{
  "d_model": 224,
  "n_experts": 32,
  "experts_per_token": 2,
  "d_expert": 224,
  "activation": "squared_leaky_relu",
  "router_score": "softmax",
  "init_std_router": 0.0334,
  "norm": "rmsnorm",
  "tie_embeddings": false,
  "beta1": 0.9,
  "beta2": 0.99,
  "dataset": "wikipedia_en"
}
Below are experts of layer 5 (counted from 0) of a mixture-of-experts language model. Rows are named router (the router's row for the expert), up (a neuron's input weights, with its number) and show model dimensions 0-223. Each number is 128 + 32 x the weight over its row's rms, rounded and kept within 0 to 255. Numbers have three digits each.
After each expert's rows: a language model's description of what the expert responds to. This comes from a sample of Wikipedia text that the model never trained on.

# expert 5
router:084159165183152143141115088086132129136139114160106161156114128162099148110140108101109134161136112111072137177109127156161125150133209143157144129119128127187101058125137086054138148156127140142048159099151110086186140108144129126077127120163121108099124148163183160092078116109070141123130134124084086109135130119167077145085142191134161132092112095154162087072126090117161131151126126118148081070121115171153136133166166157077057120120144129133107070099090160149122166115124149197120118141158110057181153166119147135053134095145088111154107100046126113107120109114093053117070147105127117084079153096112112186123138199117118190133117118130152142130124075067122123051158
up0:053121145114094117075166128157116056147112137164115188113122145172092094110128136070067118152149182132103098059117105147124089099128102115113100091156113112146085159156140095191127135154142086119174132111144138137133213128117131081125163068156109113123106154094075129096148145082111154118083167130192168136163136162147081137159086116117126155145093169144108139137120124141191122110211103116109104145098150154144120090064106207083134164188040112175129194132164099152148148110139126152143113163098118135099168166140145094168091146129087173121177085136198069141128102074116118083143089161080181146131143130100134149108105164136107109110116166113115197118181123155096123130111
up1:133183168133135116116145198114133119091144074128102094131139125153167104112142180112090120161180134136149126149100158126073125104128158130127095110164097113146121108130104165164162130142167150185155216104150157083100140159139107073118102065084081059135131157094098140119149119170170156145105122096099138201078105067122166191154148105140044123135150102116151112113073126163082145133130074088158113109163158114182160112122152116105152133112116108108147140152091140108191108115088172123157103159133120151152119177147192106125062125103099100119134151142164144105081109138097123098155116096137154168174076199190091148086148144125043171070129185055107113139069152138147136135097
up2:140122138115152085139153083153094179143076151112074146132109159073052099158155146113123117093127113073168088105174147125144081111126136156108149141090075128145100093107068109072195114128091118068069152158164185085121167144107155056147138095100150140165058121099096112089123097121126111137151081104158172103169161104062074126096101112164109110088176126160098116167155125088106089104085114128138186167133143127143153089157139171163122113079111121092204144173105138154154152100090138184083170079097176108117124169155149152098078134111129087121137192197153093076090111170085138129098154161110084133180141153147111148127146122184120147138132117119109103129102123085120103174148
up3:106109175117109079111207133119134126144113144097139181171123155054115084076160121119153179117201110110117115151073077117096085067144102229146146157077122102080115177102157110088082142150066143161142137145094106107129096158086127160162174148183105091174184180191151118117149165138088138114036100144113142104141137092099144077178108127105096123142158137078116128124108096110112095142175135126110074170094110138111225118115083129115110130116085148112191135096114186093123063105157139136172130138141145070134145134123168077156157107163130130117095159168119103173121101128114083132107122136108130114157080156121075084118121157098129138133166135088164138126140125090134176131157
up4:141117133135147135073089120136126076160074118174124147119097103111172139132163122165138119155141166123158174106097183165170141066128145160090141146124158150159082124114127075115072133102114124160161086155176109171079090104124128139130146174131127130118188186115110091148121120178089111130052102136114121068132092112181138193141174136091073142142110076151123122148157187076125150076167171115161102133108171177092155112141177160126125050184143086114090135100098132095092060119160118137131171121106128118126094119158159097167173108110128165134131177095110142186127141156177141100111180098133128121145142105118106049174118092113216121214145109186173097138114082113117171152137
up5:137089000126098141087074118121068173110181138108131059086121062171129135113118182124168133118135083142100163151116139093136104149070100079107114128115118145129086145134117123117111121178117147134186180118102132099095185111160086086122135124137120113142137124089057097165151103129058134097141105121148114121082094111132097175117078139099156163193113159144106121191131116096127102134144115107175139120159141108142119143114174182115154125152169046083069144130132100129112176113143181105117159101164066195118151104159080161073104130111070162152123155172094171136162120106164133099163085124074078164117104117134128104156126174093091165153069171156091158132134101119123140103111
up6:130115125066163115120159191118191096111128110126147150156153163146079097065120108120157143159126165097092141182079064067114130099126132105124113145104138135080157142110174139134162116119074162067155084156170092128108158125098181154139169106125064098183167142138166178116182200086122100133125113159120122132135175135102147137130185130123135142144104191094141112101117179078186074091079188149110112125156117139157136048109154106113114106136128119156059048113150150130138099145079170170108161171149122153133147145122142164166196159121101067139140129083144092154062166088089117116121104112157134144126104106131040112116155067132135138070166118130111142139145097170104155095145
up7:151119156141091125118124125093183111134121125083103165103140113156174130160153197115149176173158096103098089126110110114136130198206159164117069121171116131149150128083097093119113077144128088185178140159064178193160098163170172107124120127132165138061137079152170153106142074165174132100170111123169110145177129186119147073178095169121103153088121149089125166139107166083137139151093149166145162082124128099142152130137110168169103158126138210131169137114112148106176106150165163145117096066130098155152180146155160125128102177146169216130140188113152145172114161136166157192177087145135139121123124098124126092167096166155141097092170060141114119151127139142169117124155
up8:106138113105118063160158113144088146135104102142151143102156175117159140120124180148090163125185115116091127070138157122146153111092083187125188111086108081122080119108135115143140138083094151189165136144104147123105122123068091130102112087108154109072161103098111117164114169100156153087144148059095123115160101078109118118122131132065135166107115167128151107163108109139132097051175107090103122164136143122184153065127055134179148079118103164120141106179111135122140153151164211134046100101145121083127172154095159154182166114168092124137172101086078089084126130083125119071149043166129160203166157140137094110173143088095148143103150139114099170155080160161133162107125
Description: Heading and field words in infoboxes and sections, such as Career history, Scientific classification, See also, plus small numbers in sports tables.

# expert 25
router:121091145147112124167115089126130095099169126072117145083116109105160137108131140127133146125129150125153099158099210080189160120110149112092103072115128139087135127154184196141136067155137074098112112155159142145103150130097092108168160118188145187103126057128107048162139148192137142113118136148120103117198097135205115103089144157117138067083126136122168071190188092171156091087123127138116120125082117153131085158153088147155076142137175157129069170112144136097176168149143098157137145105072128148171142081073082126073132123048171151139148134141077114118101073147172140112137115158126140168123069093124129133121122160158171124147079128189088175159160123137093163106131
up1:094132137135110171195106126118159107198049176140061128091157169105112142128125078114214154128193092178129134151140154151131091108122143139082165169086142109154189153153097096160119168144143144113196121143125093117154116128141134133128163122126190137104108154125106110089149090109133081182138128127155062110140092157141159123138124158059054097095190134079085119100050163148160143102112115148144164085133146161171130154126113126068123153074148148108083110096103166161113080137130105132139142120157212082178156128138149144127127189135151114121121106171097094153120164140129194159137108126055101114113123143214173123110114133161124152135128087073146133100137120124104052099102
up2:201137088116103157118113141084124169177155068163138143158156114129127112149108111127117179112096107090172114149118129120133115153160146063108127114165109115222073179086112124199093116082123111136135146171077153094123104081088088181137143115108120132106138126113115168083103129153116152143157138098088125080137121178123158076117152115124144190136153111177110084073192103059149153050162169099112173104086154161107154120108198166132114131172101097188118137151107100139129157096130089158140086157132069164151114096152107167146144083161077126180135125100122140157170181102163157143112193089136119082141117099049163110097166143156151174148147134086120087068111098147147135132088
up3:189135126065102092123089142130158088145140043202186127153107078138150121050149106109154183162123077099123100199132145117145124133156083113153118094121104133062104130159097091105103136077121143133099181123169120087088134099093134127153182126139142106099173102126104120150121171114062104216161132085125137136111113132141139140133131123116087137114121112083144106149118179107156119110158056165074106157122146108103109148173124104151116186175134119094117144121107144134061122050169089108155073131128070039095114128096114184141150102101105071105114165142144155122148089105140111141137123138145149174109113118036138128093165104134130138053127191135099126116091066160107117119135
up4:166147176152140107100138178120129120166096146151101160201090115128158115110207163110149133100161165190130145086168106149075126101109120123105129103130139165139142106133156166088133132138126076137125123110063101224126110169149138158061160118154157102138162164100177109098098187122133114145178185134136077085126142179148106139096198118146105168164054139129136163124106114150164110116129131119117179170103066107067029075151123143141133088150125120137169153134128094094116159137093163132151127164118093126128099174082162129100104082145127140130139123111133124124081166164073143103104122168133133159099133059161166110113114178142167154182087054038168169110121171124144125116139
up5:059139159151168028156159094152147149156117086120020128154123128178071098114103134103090159147160090116148154111139096118077079101115109149107121117180094098127106177096094141089122174094126111109122137107098108162083103067158120149080087102139094099190129109160117174137095117136141133126121168137180098150106134152106174090148117132126192116094106089105110156123099131128180147171100142100181129102147035070153118148061150176135102197121068123142132160070157135116108134141128126151155068157101140127133113194108131142106136155158143122111186125139140127186117102118163178154123148125138121148164128166037151103107146122108138157065118139154102139131173061102135187148127
up6:105134119155091056106120160118112143129110090117103075120180137155064086135148114155097155110204165172162198122090125153168140135167101072166153137090124080130112137170168153143142141135134163130165129151040122117138109111148122106111111113113158132153116080102146129066100053118200134099114098129180103099116139159124133150117142136108096173186125151082120142134152101129099162083162182141123115096116164113112085112096139188161118082103107154079092139074097157122166124090124105120148101184135060101112129121062103100148170060118150106169156194065147086082209119084133090152156117122123112079163122118107168133143110160124131223083122184137116146145099085131111144104101
up7:178144192113122143087180120128109091152115189137081111091165152170099138151123121154143127071188125112120131090095150143105075121102094102117172084127109125143141119158115117165140131055098137068067128128129155131094130204125117124101169136125141116202112125099125091167137100156170121137153081168186066185143143128128152163169106065149065142123133073137152113127057117137143088130115125147143188129135187150163114161162107090146132146113077128104101154131135157143136127206138138187139187106124136102142116181163131188152156110142129149177125076061150103142111199088174044090133117154100148136111102164178174110173074077111096077103146131112140130159119138172163152118120
up8:063182144103127147179177156138136145151130072122091110076093149125122054151112108148185132107162085125160175043101137111147133116102093166124164185138097143130159118141125116153130135129115133137178156097151117133115105128137136147140135097136106130154098164157127129090096105144147125124085112184133112122118134141098157114101113123078065132102132172144089143111075132088113121160129072152216056165104131180080145105118127118102150091084084092093152093167049144114135078120115180155181055094150071124153110130135131095109211107128141152078138149104192155126153082138122102100128125080063108128104107180157118111065138099160126106122117141140152143173149106015177096140163
up9:080123137154131087130176180109166174125121181146129107088091127124058113140095127130095109139147111166145088158127117115077153179108134095064125136177088177175074100150144118107101166089091130143185133162061149104094139102142127114148124142110155152131189170143079130058120122145139096115101174100063190152132144053115136139103129150100185146126145121151121091132123106140153137213081173102185104153126124159112102094142140170050209166135147115122098193103149146183172102097125074163147102131116128170159150126143144131143122113163151123111096166150095132136185173103125115114125085101113100139111183122191123151053193130075144092100112129160151137123109078106138177097088
Description: Final digits of years and dates, plus time words after numbers, such as days, weeks, years, season, century, March.

# expert 11
router:063117129159105111143087096169140114163135089166074121120171120148100076131179165124136189133185085119147106113180126171091194155145156093092120062041091127157067115108084118111152116108139146137192116156132102091158119101110152146108156136136109071156077140121146158105194146073171093126097122163120079111145068110151108118116133085114108183114134146098119112078153090130178146175116108094131091112144176139152116159140079089071161134113123149160092131090109170160103092115168160139098146099135185139121171095085179122133176142168182151116106067131142119204182180142099151137090156098118069124139160110077110130152161082123155096125148148135165102146110077138116149121056
up1:117092054075171147148165130071138093174217136122124128151150127140092119113107098187120116177090144174166075159098161107130122138146158125144132152119140144132108142136103084130089169120104094124153076119092173108114107143092112148114109143149087161056116067120111116196152131141139091156142085176100145134125129160124075172109107155128170109108038079113089125099062170106113099169185120130144136089104132142110214163122087155153171129142084161147151153130146124134033121118088124129086099123118066161135100102174058062086134124115113146124115149075129126166101098130163114179122103134146154152142152171107152086140110095109115091116150126172091120089205109066132162135080
up2:109121155105177128142138085122069165147138151097091157152097110094049113122178124132160127197200127093171125146089137156080155089080130147029155063161134171131070137133079094137165154156134140084140149117155112146164198164102075087127107165103141090113120111139082077158080093090147119102113166146128043111127135072155101127156165177181132132095162084083138102131160102209108102154128153157072081127118160158189145178111124119112191178119109147099107112124152157125099168174096160101136134110119122146117144141141090099145188160099137091088164119092086137112117127103089128153119146110153095140143125117120080176125152143104105125161142108129184109184109128064081120132119
up3:091112081108159129072052152087140104076119131115094101169073159118170106107089094180166091073191084112130090132142070107134150124111142125119142199117141124141111164143104121131100147115160144096138150174073160128142185173031155062098140141163153166140103139104156081128145121109133191167154153172093113142167109134143133112148163134140130127186140134130190149114180083141128076115150163123152092150103162131120132091113103145105127071140077172083128144193113130109136099092157164158098125133138154113118135192111203136143137126061092112118084109174106148118100101129063085079107058119172090098136103134154096188067186102123134124143158121128112138084077127156084123108139
up4:120091149108087086088181148151150121187127135121121147187155096087126108138112140135107141176177122055148126087111113101098085121149140089096148127122109082124154116109120093103200165146105116097138122104134161127092127120080178124121122097177158128180104021072201136124157161121176134052180095127144125120119123127141097104124109126161176184054115115160121174134095183164116068108149141132115117123141109118142147138171113133095098127121086103125108147107138126146016174140078116127149152125079140176209171147118113131122157151072105158156078082147138145150161164067169082152116173098121108136126123170103170114084098057170111107181102139107139148147148136166114172165120
up5:117116099087140081087164155173142152200086127112100136104131138162111151105215132146106156100190133135194163114142141139097136095102117152119118067091057185134128092097221136153189106107101118116190176083121135073095186116152141122179138174119145166140119100139096113132151083159082169117132103117129094113134143121130094175120173133205056140118090199180071172099129146120083088159153150078088144158169086097168156149163121149134075160145084137161156147158109110125117174102086104158113134151123085126111146114187124111124116143074149155081144125104147123158135111111128137065121114091154114188123101126164130102179116126149111166133134108110117124166072128160094197130148
up6:120117114071134075199106126145125138119119104196109148172131099114070121131127146162152095074133051154246132185141098088195096130096106164117156124145102158122193130125138100150148109147201119111107117135149142086166103115121115155132088140073143116166144165140130076085163167127143130135126188064141127102081149091138125170149108108166065138125150137220077166109205111121126114172104147096127101121207151163095123150114102120107092107163120131141123124164135102178160178107088145158130137182175152117115118083092110147090134161131157075141111103147090069119091130138144122142151185099119113142157172070123120102139108141152118148083198097092113123089131126132107192150145
up7:084074120131108150098165157130125133184195125117119127151138129121136174053077076075125139108182133102099067147055163091151071118122132139134148156101157088172087058056157174144110107166159130104109198104163164131136125143114116136178087168099096149110126072140203123117083144154084089131127132090124192137123134147123110138153168193125146155117111106090102100141106105157136102131135168129103111054121117152118139173145142137168069130211080142086082124146042116100116168140098132100135144093148187164105129108142135132068108130129123172166128084112114167124112145137162127106081160119163068125171149111115173142127154133154096183069115131117186092150136171115088157107118
up8:129156111109179111127067108144150120167147101062102147199162106179108041142124163122164140173185103075126135120137110146121142107085119118131080117151089173122205104116146106054099094164197164167112088119168116080102106068121168161124061124146094145134129106156104116111086090168116141103120146136145126144201194164149158125129182141147114167146098091138084109123192121136103088178103152175161114141128186129106161198122117143103168190094079100131136112141066153127175141125152137101165150186136103153122154104149113135109157156147121149125161158121124084095142132119146092121185102174124169078155149126188164126123104169176071151095096109158098136145174120087131166139170
up9:133117158094079158176184162113102107165196158104140092108174098162131139108098063085097183105136166128039167161193152165147081126116102117118063060137093103086095121160146115093107140135103119136106088099114085077114100194193113116127094115044145094118099145179089101116153126113134103095108149095134109120159150120105125152119095133107053058150165100097119155129072133114181142158118101195139131084100116137106113117125102139130122129163136157147127095103143107143086125161126143109144108139039054119147132146079114082087149171092119128130143082137127138087107118154151131148126127161051161130117119102113174124122101091139108168068191124083081106088076109153157114161097
Description: Cells, pipes and header words in election results and sports tables, such as Votes, Candidate, %, MF, FW, Title, plus navbox v; t; e.

# expert 24
router:116116093111111093106155167070207135146134124129107150107121089080116129078119115111169078130059122165097175111134120151103136123179114090100130171164117109210127214118097170129112146128132084129126048109123172125109108125104092119164115169127101153159160091103158180144132112165119147080111118040169167183105155147118135164162125109171156100157147125125150138165115079140077119134113147149166112129097128144134163131057169082134102200140112070172176127120160089045127072108201034108113130126065119132069098135142138156144135116137137103077098179153115155117130091102099063176176102160161141119132116131100131112156160096162102151138122134123152115164106124146147099106079
up1:079126100069162109128110110137148164116104153110160207124115123119092163128111169151116138158131107137147167078150130099129101213180209105074163114192122164175153163106137121058146111129133110079140122167091179036185159138119116108119152127170159153176225129159157125119180126132189147137064099107148142140117084151189121102147126135153133098127127132083183224106112123153111082177122110140134135120145180133172096207133106147141179117121146093121110105135139144094131162117128123143112128148125101157126119169142133174089047133134157120156118128106194094159098059116140085135123141165126127196154154108115099145114126131099156135091152147123058104129118131065124125121166
up2:096140101146137112144063149158126193126119162145079128101008112128124098138103162119133097072126128168154135145094096142147174115145136113193178101099152118145106192091143134134105139139127172138174117115097146143112131132188153023128110122067129072117136140110107134130105139153118116106134046105122159125099136083051098078092141212162104115101101113103120129167117155118128112068141184088142153157089182087117127061124125107108128120169157133113152137097066147145144160160157120066154127157115146114147127112101127072164129104101138116095142137132142134152164159104101113167136150163143074087128065097151064118082117082094131077154036107189113175126131107112144085136144
up3:117095086058116126091095080134126155193151157151142141155160148129130117102124127175091143156134104157069143121145158132108041128113107085129095145118167147094194165109149081165133119116142086122150138168099114157126147126115177135117078200144168142103135152100176127107189165124087087197194097115117133130095108113141136076175173120152135107115147092111112101180118085126100141075124077141125078154157073105079108125185192100149158126136100159165126099171136137137053111121142139102153076100197117094170142107095120137232060136089143133198152127208134164099113119095118130132160130134095136150110163133073170136128178138152122126157116077174126119120141114125144195135117
up4:075121119113151189141075158138134132141120103122179134170142115111141096123107070159178143124118112146133066079191107119141072102149133151125088140132098153113153116155120066155144143152104124133189123143104048101114102188115097180119095218103073135132077118092098110155099168135080094102159126105112068185121084082089110136173133122135145124149158103046138109143182110179081128195078160153064100118144116178113173158079117110126141094130136129099136146121159180171142100107130118119159039123081142132122054168127156108103102169142123129144114123124165119101093133122138140119186137155119080053171112121156134121114106151063105094222157115138136127131100123096126109101150
up5:168106047084134125178142106115084097083121113131133082077134123159113114168146159143123129144196139161082083141128147111150151114164075115216148135138111137161088121149109098102173140159138143148109101117178061125104088059148141176181177056138116089157101121150138117092128163107170129074189061114102131091129052131144170174153136132175068164161150046114085150116149100102162193069130134147128139138170193121107088090128154071121124113152132170123107156093130113127085151127104128116177107147135166137116150092067174147088140147103121153118107082111121128139094148130095114141083133164090113101135093149091123122148208120131112103110076118157167162055118105167131149108134
up6:122114117116156107123184143116114182163127129129194142085133134119115077168158120129078108094100158126154195150085084166102104210151078116115078073112104125138114107153139063188114101118179132113127113138125113134082130114113131043117179154133147156122129186142140094060132226056146170118110162152099120149147078102078092127107125132139067168136058115091139162092138081142137112108134148161114157173083132131115066133123194150124145133112098105147153132189140090138125124145081147225072154128102132122144107087131144154095117109109133102137151103181154157148112113098111151107050082148143109138125171163154111175098123123111093047076158120113149097136088138128112149105087
up7:134182037115124099071172114051165130136118177146118149114164093134143144147133137079159141145141127147116130083135101136105137084093107129094180136096096067124089117154121076092142107142111139106093113099184149094113117132111129106119126166144152111126124189130137064107139120147091169135106161122115095134126163158116158133104090101104178157092186102114154095145179102151143096135152107116139134077106255165129167145156111121110116158109135135120139113128091097114157169067080150096177149147163117159172144065117089091047141107109151137113153163109154080108109130138070073154154144067104135134122158115185170153085174099164135144095075214068142102073130129080086129165119
up8:175086148125153175131120133129103133158109135101124137127131177184153092128137149114120133155109118105056142160101119093111149085080082141127113182137166123151116103140183066132137057074135152176112159076124120112148178094093159139144110083084150099113146112098120131084123119212169159109082141075109097122142137167108085148145128142145115165128093099082177112075159137162137046114169069197096119100168156168083151088127101144153059097123132137129110140124108172153127158112079145084117125202154096181127122168160117152147089181130144120061030143058103146115112198153131125137155138142135099123125142104087117146121108131147174089108046126063085140115168121121096135135146
up9:153108143143147092088126119108146099189162135202126105149080112127119167100128097164112103120119163148146105143153209109119084145132151087120148138166126093146107129106122104084092110078133135119105128085070156106134133145077155131090110102147100137078088077099127158097087131122138123129140066137096104188139121098169095096174085084040129177123146119169199096127127105112151043172125161184076141102082130100143122113122180105083071121150149116109107186147148146126148097079162110130120130127112174104128164135107096143099154170149120138096165164105100136077071143114149120142076117073166113049106167123187084106032094177130130158130108122116088114100104145096132131215092
Description: Prepositions such as to, in, of, for, under, through, into following a verb or noun in prose (fell to, merge with, town of).

# expert 2
router:125192121180132123115142127114093144086109078124175128140083155072167134124134129110129115147152118102135159168094103137175140119085116117092133145157160155111147105181186154137143104131158131103119108041173130113074133091139086106158177060166083104097128128102135050180128197119168113112191114094110141124066160144122137152161144052112178081133113124086076121155126167142158126102114086166190107167090113150140149136164189145165110120129118062088084165127147176105145146092141158127150107185123168133184112171093090104203133181104153147130129118111101123119110101157159153163174174135191117156164136122136160077097160111171150090116075100158160117111100154124134154211160
up1:181143132148067159118134146164102167127131176116114190099106109160121134095103142061122135109214141170106122133120104131124102144149155113126113192128120161170150160180178105171146166087127125122153147134120104139060117110161151117125109121098061139171165117130187168179157155202132173135108104105122105086127130161065189171212108136118108133147129126106115161158129107119125195136212174134062115108163254185137129110107152143156105107144089099104068166089156132118135147111148160164116115118225108164118093157164106130141129163099117092101136135164139163149120150146156105131154155133127127133165144112138120126171090148186099109094192148143082114172145156094168109118122
up2:156134046147114191165174156145143123164161126072159161096161106142120092099135140135101160146083135166145113155155056122150138150133082143129166107066170141148107189078112138163165097142137095097171178127109060121135090154148132141087149138118148157233049134162150172169141128162137133138133195137134093132116179077164150100127111126125134095193120100142146136089152138107169173224086043129105114130112158124154132157088128102119103109169077158140179130163104124095173168106161175154133102134151150082156148157127109136121173088171094200112163090106134137097155112122134159083112117098124186078122092148155114123132123169160107108169110123110092123114148168113160143101068
up3:095138208142162130105121102191137156167131137059112104112141150113150111065087111124120172162115111169117135078160154183136153124080121160112179095118099113064091127161111159110116084129162136109164051110141206112156084109117082079119043109143070064118128159105162089108164135186150175118145188111122110201128089147176152169101147118116204085188076137119095084103142113118144103111124138130132082102111145122178152185163125221157115172137126100119097112097166133120137136159158184130087093115115103104158118156121109098139101081069120065112153116120148120128119161095090119147051137107126143086128169083108101150124145080143136136124171131135116138133148107103140137105171
up4:110161082126135169135082114094123135072166154155163110144110109120079132124106107147151155129116131147135109128178111160128147127149145104103137146070159146211111065120161143169126168121108171161104133099098167125177123139142156135103164163134114095127102147131149096120122116103121137123133095159115126021165106073129122162181120153087147178176074120132085138131067157165120082146125098130110136102103184134036106106111149189085155108063101152118147163139074101142160099142144158127095144153166071166157087119128099071141112129126157171136155077080105161067104100085183041123116075141102053127156118105095146147186083094093119166119188124101124201144097078111106107111116
up5:140102143137088153175135149115131091141083124072101135104143116147139160134103157124182209195154147158096130182105145132081159082095098081079206132106142089112147118078141095114112084104156123115140156139122152089158151112117118181155147136061149148139077101126081111058096128136119110130147078094155046114135172177156100109124166140133161150118187147128196152141190116145155103164136137146152134017126151160131167115131085076131098110136102123148141108161062129133146170088126210107176131147100150114156153081131122130127159113160088151122116125039115110116115213165120105129117121097110130140156169066159193076144145144132096115156072148146135120151112143070145120123152
up6:085109146106107178084150213169206131117142141106093094157100074147100125149121133140131160081099064129101146114176131186117171064160137117069153123062189075146126129061180130157097136086157157124102111139153094119185171162083102150167128121168149119114122109093138121099139093141135115176119092161096130123133125141083113140079146151134093082062160089124141115156148132137142116136125163133148104043074099116121146152122132187141156162122134102079109056120182168139079179127096131164082136157104072137144100130129081090096129173145095167123136072113122085111137186143100139097104124112138125153136211141109086054120090109129108145124092084096202123102093121115103132157120
up7:161119148144126129080109071089093142049131111143119093102197159105114144173118115126151114129114167145133168113131076120189081140166195129111134143150121148077146145117108116110159113163141108115090118109085143111141131068151128152135037123090191131092137131124119160144070168107075110106132205121135120137098121170067140179135126111106124167085047182142123156117154079095115070116135138154103081168100136163094111090136139134149193144133145087180159086147088138203079166174104162140122156128100173143115088081115116169157069084164143088137128084161075089154170145159157141083157119164115096100126074101137147149160098139147152151120103148143196084081132098177091166111124
up8:149134108134169107103076126114138126125086101088127140104104137142147153135071206155135089139155149104105038083062107121141158086099153099142143126100148117167106189123097137095126151182154077115132116124091139122097141140095091082127151121115162162097140169149105111095114120142205113083156103134155143105188142109100171119088116137191127126145062108082107130137120142120162140130116102103124148092084128143148157128115144151086111181157134179161056140147065102136183117132110095166145130111117110144127185136145131079113101108142134074135082183136129156091189145134039047173122165172114100054071123107122073095118136121092129114132078119088191145082146136145157195048152
up9:177128147097112074117132158097093179134108141134125112074087121167146118144141118123100120117104165134117103160082192130111129171109107126163130152101134139142141087100150123041118191123073126152104149124068142186091105209109112117122113152140090080134109146092108115116202143099115182085147132164101139151120015066118165084119086122194145113118110100078084103142071110185148168063133165114118144142099092143148145079112142079076113091121138133118135096183147079138154132136200103127101100123136118118123106087167110106147139220134136197107141098143135113132079137152142139137148118125135125086128220096175090128079122165130119161151132115125173156130127113136043168105139
Description: Inner digits of four-digit years and seasons, such as the 9 in 1994 or 0 in 2009, plus sentence-final periods and quote-periods.

# expert 0
router:102189100161164127085123132110166090102096075128099142148110121136154135128078170099098113136123164109156133153152119106135153177114117093097194137105098131093103093062144103116090084126174100161090091068119191110155145066141108175115152110146152135124159103180158142131094159084144101164198137150151073154149115146167150116170121204085183102110137147143182076104129090167172134102146111181171104070130143106118128088059117129112133114091102165137148111139074120172113086100151166152119124121139080171197111123133180131085151111080071080076109111083155150136103126109099143143131150093156140105105134138174123083117179184080136126147168132158159165071108176047179141112161
up1:115114113093135124097192051121092138142107085172149076117097160076108135084113126060103132082152116132176100103081125072102099086132140116118107130152118136151095149100097162158116156096087150165121079134112192064084103153145126159088112125045123142113132159107151094152132147203099133168124088115094112170126099168099145146141108127089118111136100099119150194192131136121101062093206070168142147161152160153106178094136081118096189178097118137127077146152154190126164094149146151149104143154101127163113147097160090144137071142095128117183148119119120129173167111142163136140197134097121094153169132119187064207151135124161107157143112145196091108155104158106132156099128
up2:105122129114122119137109104078075161136048120114099184197127123112166100129209128126142115094160127159169148098180149093113127081104126087089157124128107136087110098071125124152138091158152142141124182139146177106121115123115095070160163119116068123114147099080149156161136114130103110062086170091108196142089056128090160110135126142148088175175167161150107097128161158096062155115100131125134137143069119120155152050101139161077116099092188094131143130173046119133085137086062076096073141114187107118080199111106148130141146112134130122107145168093176160172120091130152137131111099158134097156132134143149116145116156096185097105116079141177114080110112168096073168146137
up3:134153152122129120182113149096129105073152148134109122158090127156177087078107099092118140123128177112158177115133135113141137142119140048191128185083169116137107132180170122033111117119171132146114178112106089133100075102127136171110141091115111092147126106117127127099063122059159128080098115115111139088162141083099178187103154109125134147171092178164116060169125125152116088111104123181094161080187085113164105116129172167113124117091103091124151160199148093145128120152113118160141152152120122129128169202108141111100166105115162119115128205157128095082157153221143119150118083165051141137116068154131083135122128120065122134088105118150113089117113182145188190108103
up4:114121168150150042100086118131098132171118155109098064150151122169196129100113158128121139093120142126092141108192117162130087181114137169124172087080153128155105114124129120152147113127070130089127116109168147114067109125113136135127198107076170110084085139127132135098095065105178137133108128083104103197147099182121156110091095155119174118095083169166162199126140157117172097143159177164094160144119151121089078128116088141122139142116115170146102097114129141199145164107157147150115206125126171088118156098126180157146123103146149112129189082142099112128174105087097172075128126110199087128104177139054137121185097150112135107031154130117125111153161149113152192085106
up5:135145133113097134123062168173150119142082175157196112144085144084178113059121138174097152142140147135083083123105165114136181152160184121131146144097084162114058166175140159145065065121105150126116107120147094154133133099117083193135153151109154047128082113128104180153090111092162074168114101077052207110146124133138093156142190133155132126148123154125122141180092175137148150176130145084141143106073160133091090097161171133146103139071173112100099152137137180133149151088114098121108138110148103099123174091164143134110153108119100140132114115084148119116043105104093116104191099146120171113143135129146046114131111096165168112180139153195126181127150085168137140118104
up6:151165171135092120134123108197122102222097115123137142155173202177137131100204115106121085112128107181114109132148198178104114125084132150101162096092118162173160130111175111248097069171161165081112148103118123082156147078099134124093150079147082170056178164089158117105166138083143098153141121139106187085110081126077110135118181109094118136092115134157119141103124104121104115087127102141073092123165193153109095166106133180084142127163152140144097143166088123127137162075122102112064102132121121081112185128165147113152126046156165092094102183139088140126174117117129118149126111094115122158152134073144156092169113133133118112144121121136161104163134130130120164133102
up7:078142128112150136184121148154127116160144139148135153107096065099175122119151104114112155149149121149138116149150113107124088154093153174153123121162169147119116108125117151134146096110106123109060089121219085109117127105138152119105131072105111058117115117164110140079141100096111124126100225144150137092147138161114191150089069152089136106160111098173119160115145130059187147170103078118110076132125176125058052140082085098115122077120087113111126124057124130153170138200137109080146135086196109097132129063081128120132117034081071151137145088121135139132049146098109149116072114160067169118174123112096143128147129109118121138182104133156146154069115144078090163121133
up8:132156183105158212142211162134127131141134100132139120151171128201109129136198163192098065134110141113088084105106189134131122148157157142101087114106139089097096147117109106073153149135119103100164130134106123114092176153139163099135143185135077137082129101132197109096103166150058109152147158092056164136146144139149068130090185141058112105113129164124099202166126052124106130155156113123167126193139172146147138113139117117079101168184122151102156109172085128104102142134127119112091104121103123126119106088194141186144115141105164109123102100168141164099093075092144150180139151103154088198093174108116123174101086118119167085131100103108096086126138166176167124114142
up9:126081155135150126174195174156119105183106094144161136170085110148104102169121119125127101115113130112092165095231123158135097162126102113055117083155019081122209152118134053103099164087126112181125176139124113111146129142085074103150127110111120088158114116094102142095117178149127180071117077108136150125137160093150178117175121110138063106173141105165107070097131108159142094099140126132142157142111117104057066124139150042110074154143080087141129163117152170124153100164122106114160105104155159170116115102113150100118136098118160095149111129133157157141115143120090114110113131162129099127114146111049142083202129113094189188153143116152111104127139086127135177077127
Description: Digits inside numbers in tables, times and measurements (3:51, 45 kg, 2002), plus infobox field names like Length, Location, Born, Coordinates.